From a checkpoint of a small mixture-of-experts model trained on Wikipedia.
Size: 14 layers, width 256, vocabulary 8192, 38.5M parameters.
Experts: 64 experts in each of 13 layers, 8 picks a token, a softmax router.
Training: a variant of Muon for the experts, 308M tokens, 9391 steps.
Below are experts of layer 8 (counted from 0) of a mixture-of-experts language model. Rows are named router (the router's row for the expert), gate (a neuron's input weights, with its number), up (a neuron's input weights, with its number), down (a neuron's output weights, with its number) and show model dimensions 0-255. Each number is 128 + 24 x the weight over its row's rms, rounded and kept within 0 to 255. Numbers have three digits each.
After each expert's rows: "comes before" lists some tokens at least twice as common just after its tokens as in all text; "comes after" lists some tokens at least twice as common just before its tokens as in all text. This comes from a sample of Wikipedia text that the model never trained on. Tokens count by the router's weight.

# expert 34
router:159123101106119105095159160137153140113150159144141143131117156104095112108151117132153144108099146100105154165145160154163105147147109153146149156115157114099105154103167177105102142133149137144105157116101104162092102090132101131107160161155097150103114113119121119110122112162158167125100122082125166118166143084091140149119102128104108153115097104115113121145139130111111110092099113140117113097124157109103150098137102155137144156143100132153155102107098150099139135104101113096107121137127159158160107085153106111114125145140145122106091147149152129100144112148103158159094116155124164159162097144158152102127106170109119149103104153109145138095145119150094157145083087110147106086086124118101091127100156161155121089111149177150095134138094125162114098108110104
gate0:147120113146131085116081110143139115121153115148148145166119175113124145161166120164128102118143106164106150140113196155164105113131124124185120135174103134100107097109077142146140113135110150136116152136114119116112096123186123150113110137122105115115145087115117110148091105163162108139104113131152127117125108105130153132146116123143133111119082111117133085192117127143117099103122138135086070086115135097155127164108124123110141095140124131129127114114109156089089097104157154092129105120161145170146117078122095150133099137140126133178108151121117090088118115152097168117111130143121152124132080111121134112104134150110110085140098151136139148135150106122099170131112111169112135136083099142119131145091156146135152138135129146164111162165052144122140150129107106
up0:105141130125142125160137114074116131152084149144104141084127106128143106111139093091099116133109131139148058141112139114126151160129144117078108130124150156145142139134113101127153148129182133111125131125141097138144141155103110141152139126151155109128123162102139114122144160167113176141092137169151156112144126079112082128112148129113127095124114110137174123112096139142144095105127131094147129093144085140173108168063105105130136140110135119137138157131164084088109138123113088160154139124135125110159139144119144138120124160160107155078124136138157133106121140108171100121086111119121143144164127134160148218087141132150104101161090134133134116121135120114151127129127105149133122127103140117126190107086158084148135083107108106078092090095116111116143148123118142
down0:128145111173136127126092135139165175120120113134111153133104131093105159085140139194092140077122138141117137128112103159193121081123129112108181130128164132125133106157084119106158161093137153106145125136163137124113132143127109137107127152157137110109156159136150182171144142158136141146133146107147118138133136121141096088095120126102127151120129137126102132147124159139134152123128141174120111100133111075134106069132144079096180137137154124141112075134074170129120135132114141099117179137099141118144149125092164117138103123111147094092110151129154125096110122149127146093121141133133110130095138140156091129156149111151096153176139121092089169135119121132105127131119111100136117165172124109141123113137135131132132124086165135192142111137146097081086118116149094
comes before: "|", "\n", "-", " ", " |", "9"
comes after: " |", "0", "9", "1", "8", "7"

# expert 39
router:154132117131111116076184179134139125087155133169172143133131156120083094111139092116162125131114130085123166161145200161129097150139123146130143156118143112087112138079178152115109141129171115139125164126111109154122098110119121147097121154167126166119093114118111094119109107145163162153110103111103166112165135122099141138114113123121109171097118112126142131145160117114122112138101124148141109078131134128123157116147113143126152189168118119158137112110101141061149132090131099110105117146104143139129131112160093111122122155161156134093092146129141128114120123153107156142092111129125179147161087135141141122126114183097137140094111138113121143136138090112093140131111102109138100070107123151067139135109150126162152102118140149121128126143099128174105125136123108
gate0:123126143160147112137129102124096126127123110120152160102123131150103125116080108150175081146139141141118152141188122098153144074138102131135089097163142138166141080133129140172116093101146134147143111113151108142084091149096176142120127145118099161126125146120143145123140142144091103140145154111113114114158091131179125126114115131147139113133137124109152120089154115102113105114133139169107159085127138161144131177144127116115154163118128122087119155124140102165134172138147112111107136082122102117132130097127125093148102145125131110102144118143105112192073192160114117104145114139105137155156100116133135101113097087127117155115118090145162146121129098121098114085139187137143103082122140131130151122173151128128167159136066179136127149140143126156162148104108135
up0:073123157096172156093095143120133135162109143142081105126136124124140130153154130125082112119103133077156124127137156139091142151158120154086171126123126154138125164101139147135156131158121142174141117175120156113173130103147085127150141109121159076139106142119171131135130099110151123094091117147139144120096113137142166084108119124134133096116110137076101152138124148120157100160142087091150090135114115123142137146199155087123135143122170123146118132144099164126133138122140135121161139121152133149075121144168115100094137109107113132167101137159146124081131109095126140126107118122141174132138129136118129146143140134130102149127126142131146154122132143131117082155103125156150154144136048150112087098125083182114107137165152160090106102118135164116116144132097143
down0:140115125160137077104098112134162140076149115176149142082141102114105104140144159134141134102110140123113126149161129125118100127092102115077121138167144079144138107128101109138136118140115128145145128093130116157060119116124144147120134150104108154142121146121129090135092123152162125143090064126143128173147163165159111132133110151139093140170157131118105089148133127114120083122143135130082129152128172131157080145136124150127156140145086124163143083133139128151122089147129130124171133145146125141122108137097160064108116137129113113139148121123137126115095149128104118124115123190162132104121189090112071118110146151139148159138114120126108085128083161130096130118129172143113135098109118148151152150134147154137168130096129159170083146128124125162172168125133141
comes before: " |", "0", "1", "2", "5", "4"
comes after: "0", "1", "2", "9", "8", "5"

# expert 47
router:142117077121124114125147131150137168076151156135144149152121128099094119084143110160152144108111125119109140171150143142150114139135106142143152124128174119119113146131136184112105134117207122133112163120130119179082101094140090128113137142183120132117111107117123127125104125153134132160125100093101129073111146066103157160120099137125099132122117124126146111156153131081135123069083110137124110055115150094110137093142111164120171127145102094146138114087091141112136136132107116108130098133118177157192099127145118102133125156123144130140113137158141142114131137131097138123110084130143149129144118136138195125110078173119157135116124130112153126117148109139115128154114097104140105105113128163129084138115143149139102109122145165141087165139095126136079123121114123
gate1:127177105113120144144092109119136168167078180085113122116110084141125080136114121130109145094115132126115099162148119131112144137130128097118095130167125123135140161086149121139086116113117122172155096130107121120147109107110147105134115170116137114134115091083159105109115104109134151101152136132086108097112132113146154120145175126155141110106131112129092111115116098150136101121098134092097106115086155156170117114137137116080121130164134090177170142066129176140115195119150087120139133136125139170128118147128137094140134143144114182140124111164162139113123180108184140131126092167150123109142171113118140109164149117108146150115169093121135125143172118124134100166102132151121143105129121147162092118133118083108127098148148166130131133096125135102109117137103120
up1:148104160068087122103116156116110102083170122171179131113144145157151147153116136100137117178139132108108110078108176122131112147147132149167133161126121113145146116109082141117099179145143141130112115113118128130125159152113121118152141143122138115128161122117126118160142128162145115110088098113127095131161073141114128135095141140116130133143124152092122143134093155144154147096123116164131144129150147114094132127156138156158101123080083147099094137166136121148125142157099141159145120119127082137117098105176141134126118159137147089149141156122089170155133093157082105123137121119105150139087077173101167150144168133120110133147096111149123122152076072127165144101146144137133177167173147144114129141133122125114125166129118083142143108092143141123148160143145155
down1:075141135120123151120102152100137139122144121092131138117141134130107168132143106140101182133093143091140165105124129130138130143203117168118118129132166141168074149140136112120151176098124105111107120153124173136067144121110157089168074080151138128121131122155116118109109145136138159107096104137083129117109088115137105143126124128083102073147132088110119132128159090117143136158138144101130129137160130144135138112111066092111181115111139145146109136077114141104118108098111111112112127150183159088154155154120161150088113110097117115102138144161142132129158129148098136126119182121116162141129092106147121120120139144150096162125113135122127146130128112140139152169159110126129117150170152103145149138121153143105104106123120085130175129117104139147146106132168076
comes before: "\n", "-", "|", "==", "The", "==="
comes after: "\n", ")", ".", "==", " =", " =="

# expert 38
router:137118096090121099093155139188126118062162142136157150134130143093104130072182110168135159113086148109127146155138116158149118141142128149137162177118142121090118141123130147093120117154167121150125171102111134152116106102124110136097130153130113149119107101106117132093129136144125136142149126129102149089137146069134139157089075118114131129145135116117159104137147119094113117085086104137148128080091143114114128091119107131127175177135103117138137097104101125108133122115091114114120100137096153158152130135148107138138101127134163139136101137142132127108149133191118133144112107151131138140142119152132137125102131177132169146111105130087126100077130098172123148150099118080129112107121120184110131140097187144138082112094141124146092160158108132175129106108113113
gate1:127131119134144128122106133155058102121165138124190168108144165111096080121131139113166082147094129130120117144104052126105139133121121166080110119097123149177152149149102159112088096131174129128147099089125125144163112106149168139112127154069123162114141113122104133111131125092089129142175167112110148152141145135148127134106111153143133134082163126111117135125156110153132130142120145146097135121103114125080123139137134102118167165101157078088122143138127134096131139153137128165154090169121099123097124116088126170172116141110122124108137133139155129189116147149080119134126096132113141140122112172128113139092114143134130126101122139118141118095141075139141148112140192115129135133125143152134167153134148143150092117110136112134180142115104110139145132093118141
up1:146127118150089116124091132136119107107095142121163175113136120121124067127114120144176129110084138144151168139114094141128185133109134157159092143108081125119095163140124152097114135119146127135132109108113178161150117144135143179133164183147127118089115102165089070117125092152114120108141129108193155140140111147124114107141127109099122136088149122102141093117112102123144120123130127125106154115113148134120131138184139111162143158115110136116094090142121104122100164164160127150100124117142129125124129152072136142151122134157110170132169137135121131175121137113130096115152114089128139122148102149148127162085110163119105120111161111130158109128170089123127127161095127094167140144144128142093130146192110117146072113115116121162152136100120156114157143104076138
down1:142126130147107097112082108136125149094142117099142128137160157064109095107120125137121174113153095130104153129141124120127118101117140140128127124153179104110117069112103131099096133096093172122171151115092135130138146125160131127143150119144099153171133111146151154147090127133139112126102153115083154112152072086139151157114144085091124131138146117104164117136116131132141130123129134137122146100131109135143197110100136112117165119139158155123121082143121143136110109145132113119147149097176139121150124116067130115134144148145138100100122127163135133181147110161140126097115131123121128090155120149172143157093100105096084115134174138101115077104152138148081141159126124182129130123115161146104111113113084141133117115137085146133156170137135189109102077139090145
comes before: "|", "\n", "==", ":", "===", "The"
comes after: "\n", " |", "==", "-", "|", "==="

# expert 55
router:133137102113104088088138161156148137102154160132142144153095161109097094119147085127159136107119145098123148156153169150153105159166120128141131156108153115097091133112158163114113111123157123147112143105092103167103123126153098143118142154169097152093100110117092108142133113152154158133129124088094139114163135100081166157103114122122105157093098112108127108138148113107115095122102125131116104090118158098099156110147103156155150152150109109143139118084089155106129137117106098104121122143131153139152104127152099119121108156157148117086096157148153133103137093160104145135108115159110150152153098155150148110154116173097144149115084145114156140095143092145092153126101117094143110101090141128099111136090171152159134082107139152133094151149083126159097092128110100
gate0:191163131126127113089177158126176094107112127132153124126144149132121136129135150137143124143099170098105185141125079148131116173153133151100187130093171179110099127076148136129151151102149126150158127114162112079113123128165145131116157117078094136141137126093112123113159114140138140132153150151166121124119153118151142139133137110121082128127142119164135065166130120147120135093096096133121141109122130112146130112098067110084125111137106119114138138169080115106144121137121141111126115133171150119110137110140096134104109139128147104089149136159177117089151170128134105151098087150125130118150103128125158124114108125094139132117114105126154126129134079128092168111173099111117114144113143127102120110143154154102118156115157157103131126180104137113130098108111190
up0:076117109087104122172106112150101156157106132126111126146153155124125120113123126179101134140156107134153072157125186115161128099070155094124091114164086102090162146179107141123114098171131148126107125148119154181131110092099091146141114130161154159115137121142141160125105169145133129143115124165122117136128126102114130113159125123129163130146129106103126177066121127102086134161135173110157109153140131149127128165138170133133166136112170111153147134073138142101119127127140121135112096128081104173126146128167123118103135120151128180133139123104080144170115115110128105118141163077125123146119157128142125133130148112159101128121135176138107143113130132134136110143068122184143140128106157117168135128125124131164143099125117130123151110119127127127074144160147109
down0:186149120147132105151108096130096114146097128143106167129134101130116116165126137137126175116139173143133104132138124125123111125111120119170159128116105129134119151128210116112144116120133134110103108148150152166130113158117100124110112082157154123107126159122118123144127146164121127150101185114105089172143130156126157100144152130177091141147124121119118086100118078142155157160167065087129100094172136170135093085128144111118121127084097118140175129146081139134135097103142105131109126100108090100099174111147141155098127143131127150129130127159125124123104171163127091117144126160127114115181144146089142140128123149098164112150125113160148163114105124122116141110134161092133123094113143120107146095123070162154141170081142133095125151155120116134140115116105131
comes before: ",", ".", " and", " (", ")", " in"
comes after: "1", "0", "8", "5", "9", "4"

# expert 23
router:158129105092116114097154166144155134107147164132138143147110160105094109110142104133158136107106150102097148152147159145176107161160114146158150150101160119124098167113155174120097140142148127134108147122103096155104110116128093157113167146161104154109102110115105113114117119154156160128111103095116156106160131094082139160109110133107108156112092103100121115141156119096106110118105115130131111085114173104089150101142090169141144148156115137143143108103095158104125136107108125100134113138110154152157109115155109113096139166154154108084103138156146154097141125163107152141084111140115156151158104142149146106138104162099123156100108158117154147100151096152098155163076095108154099104095123113106101120106154155156114085106152167139095141138098132151111103111099105
gate0:150116122121144091106143158146148167115117098124129153134101128101104110150123143169101147120128115142132161108158122132149086131108161135123164096120113122121098162152143181113162154125114101135112124157136102120148115088106165120054133163117140197122143135111109082133117101155124171129121110118137158127147149147095167138159094070112120143113097135119083112147143098108103142132138110112094107143102168124116149107142139150124125115135139119115158068127127155137151137101111159123094131101118129092158124102126126134112151161133165128084193127179128143144109106171128143113154145199151121134132070141150120128116129064126122119168135096128105131086161126161137090111096124120156117125073126150090137113145138158114131121126136157150116159105120102152141144139119131
up0:076104125081133106125106105106105095154122112081146124112130121138126079099127129170159112113102131196137176150103137159103106113097153084126078165101113102125114118152140168093135143097114113108117153161114129148052192130118116105129136122164124111138162163168081118131156163141132116149096151165132103103132097157080132136099162162119095145120130109095134110163160108145136089102126134151149127099136142146131140150125124119140142116147129120134127104137123130154149133153126056133125138135119121124123129099146106161122141099131089112086127132139158123179110121127155088125122134088143118116158116131135131131175130140129105152153146153112136149123135122083117093131173146123174137152093133098136163103134160116143127124103139117130109170115144156146137145124110190
down0:110140117133123126153117132151127169135149121140102154135135100120146118094091144130126149158132101140092110159109099119096102122163146144159095146110108133105138144110114127083115109167131095129105164183114110131148116161107126112144184118131131104089140176112138131098138150149137117124101145130140121105103140070132117093129126096098149174093103120135129097136109147078130141125146111132150117132103180090172080138143132155162103118079116178116123130111145086122137088180122129107149099120111121182116068097135105133118132107097107136134091129147107114130140118128151124123157104152160154150087081167152108123131115090146131135118154129160106126078094167103173132102122147140140147093130104160116116092162124129128142148150173101144159129129069156112128099117112138
comes before: " ", "|", "1", "2", "-", "3"
comes after: " |", "'", ")", " United", " October", "born"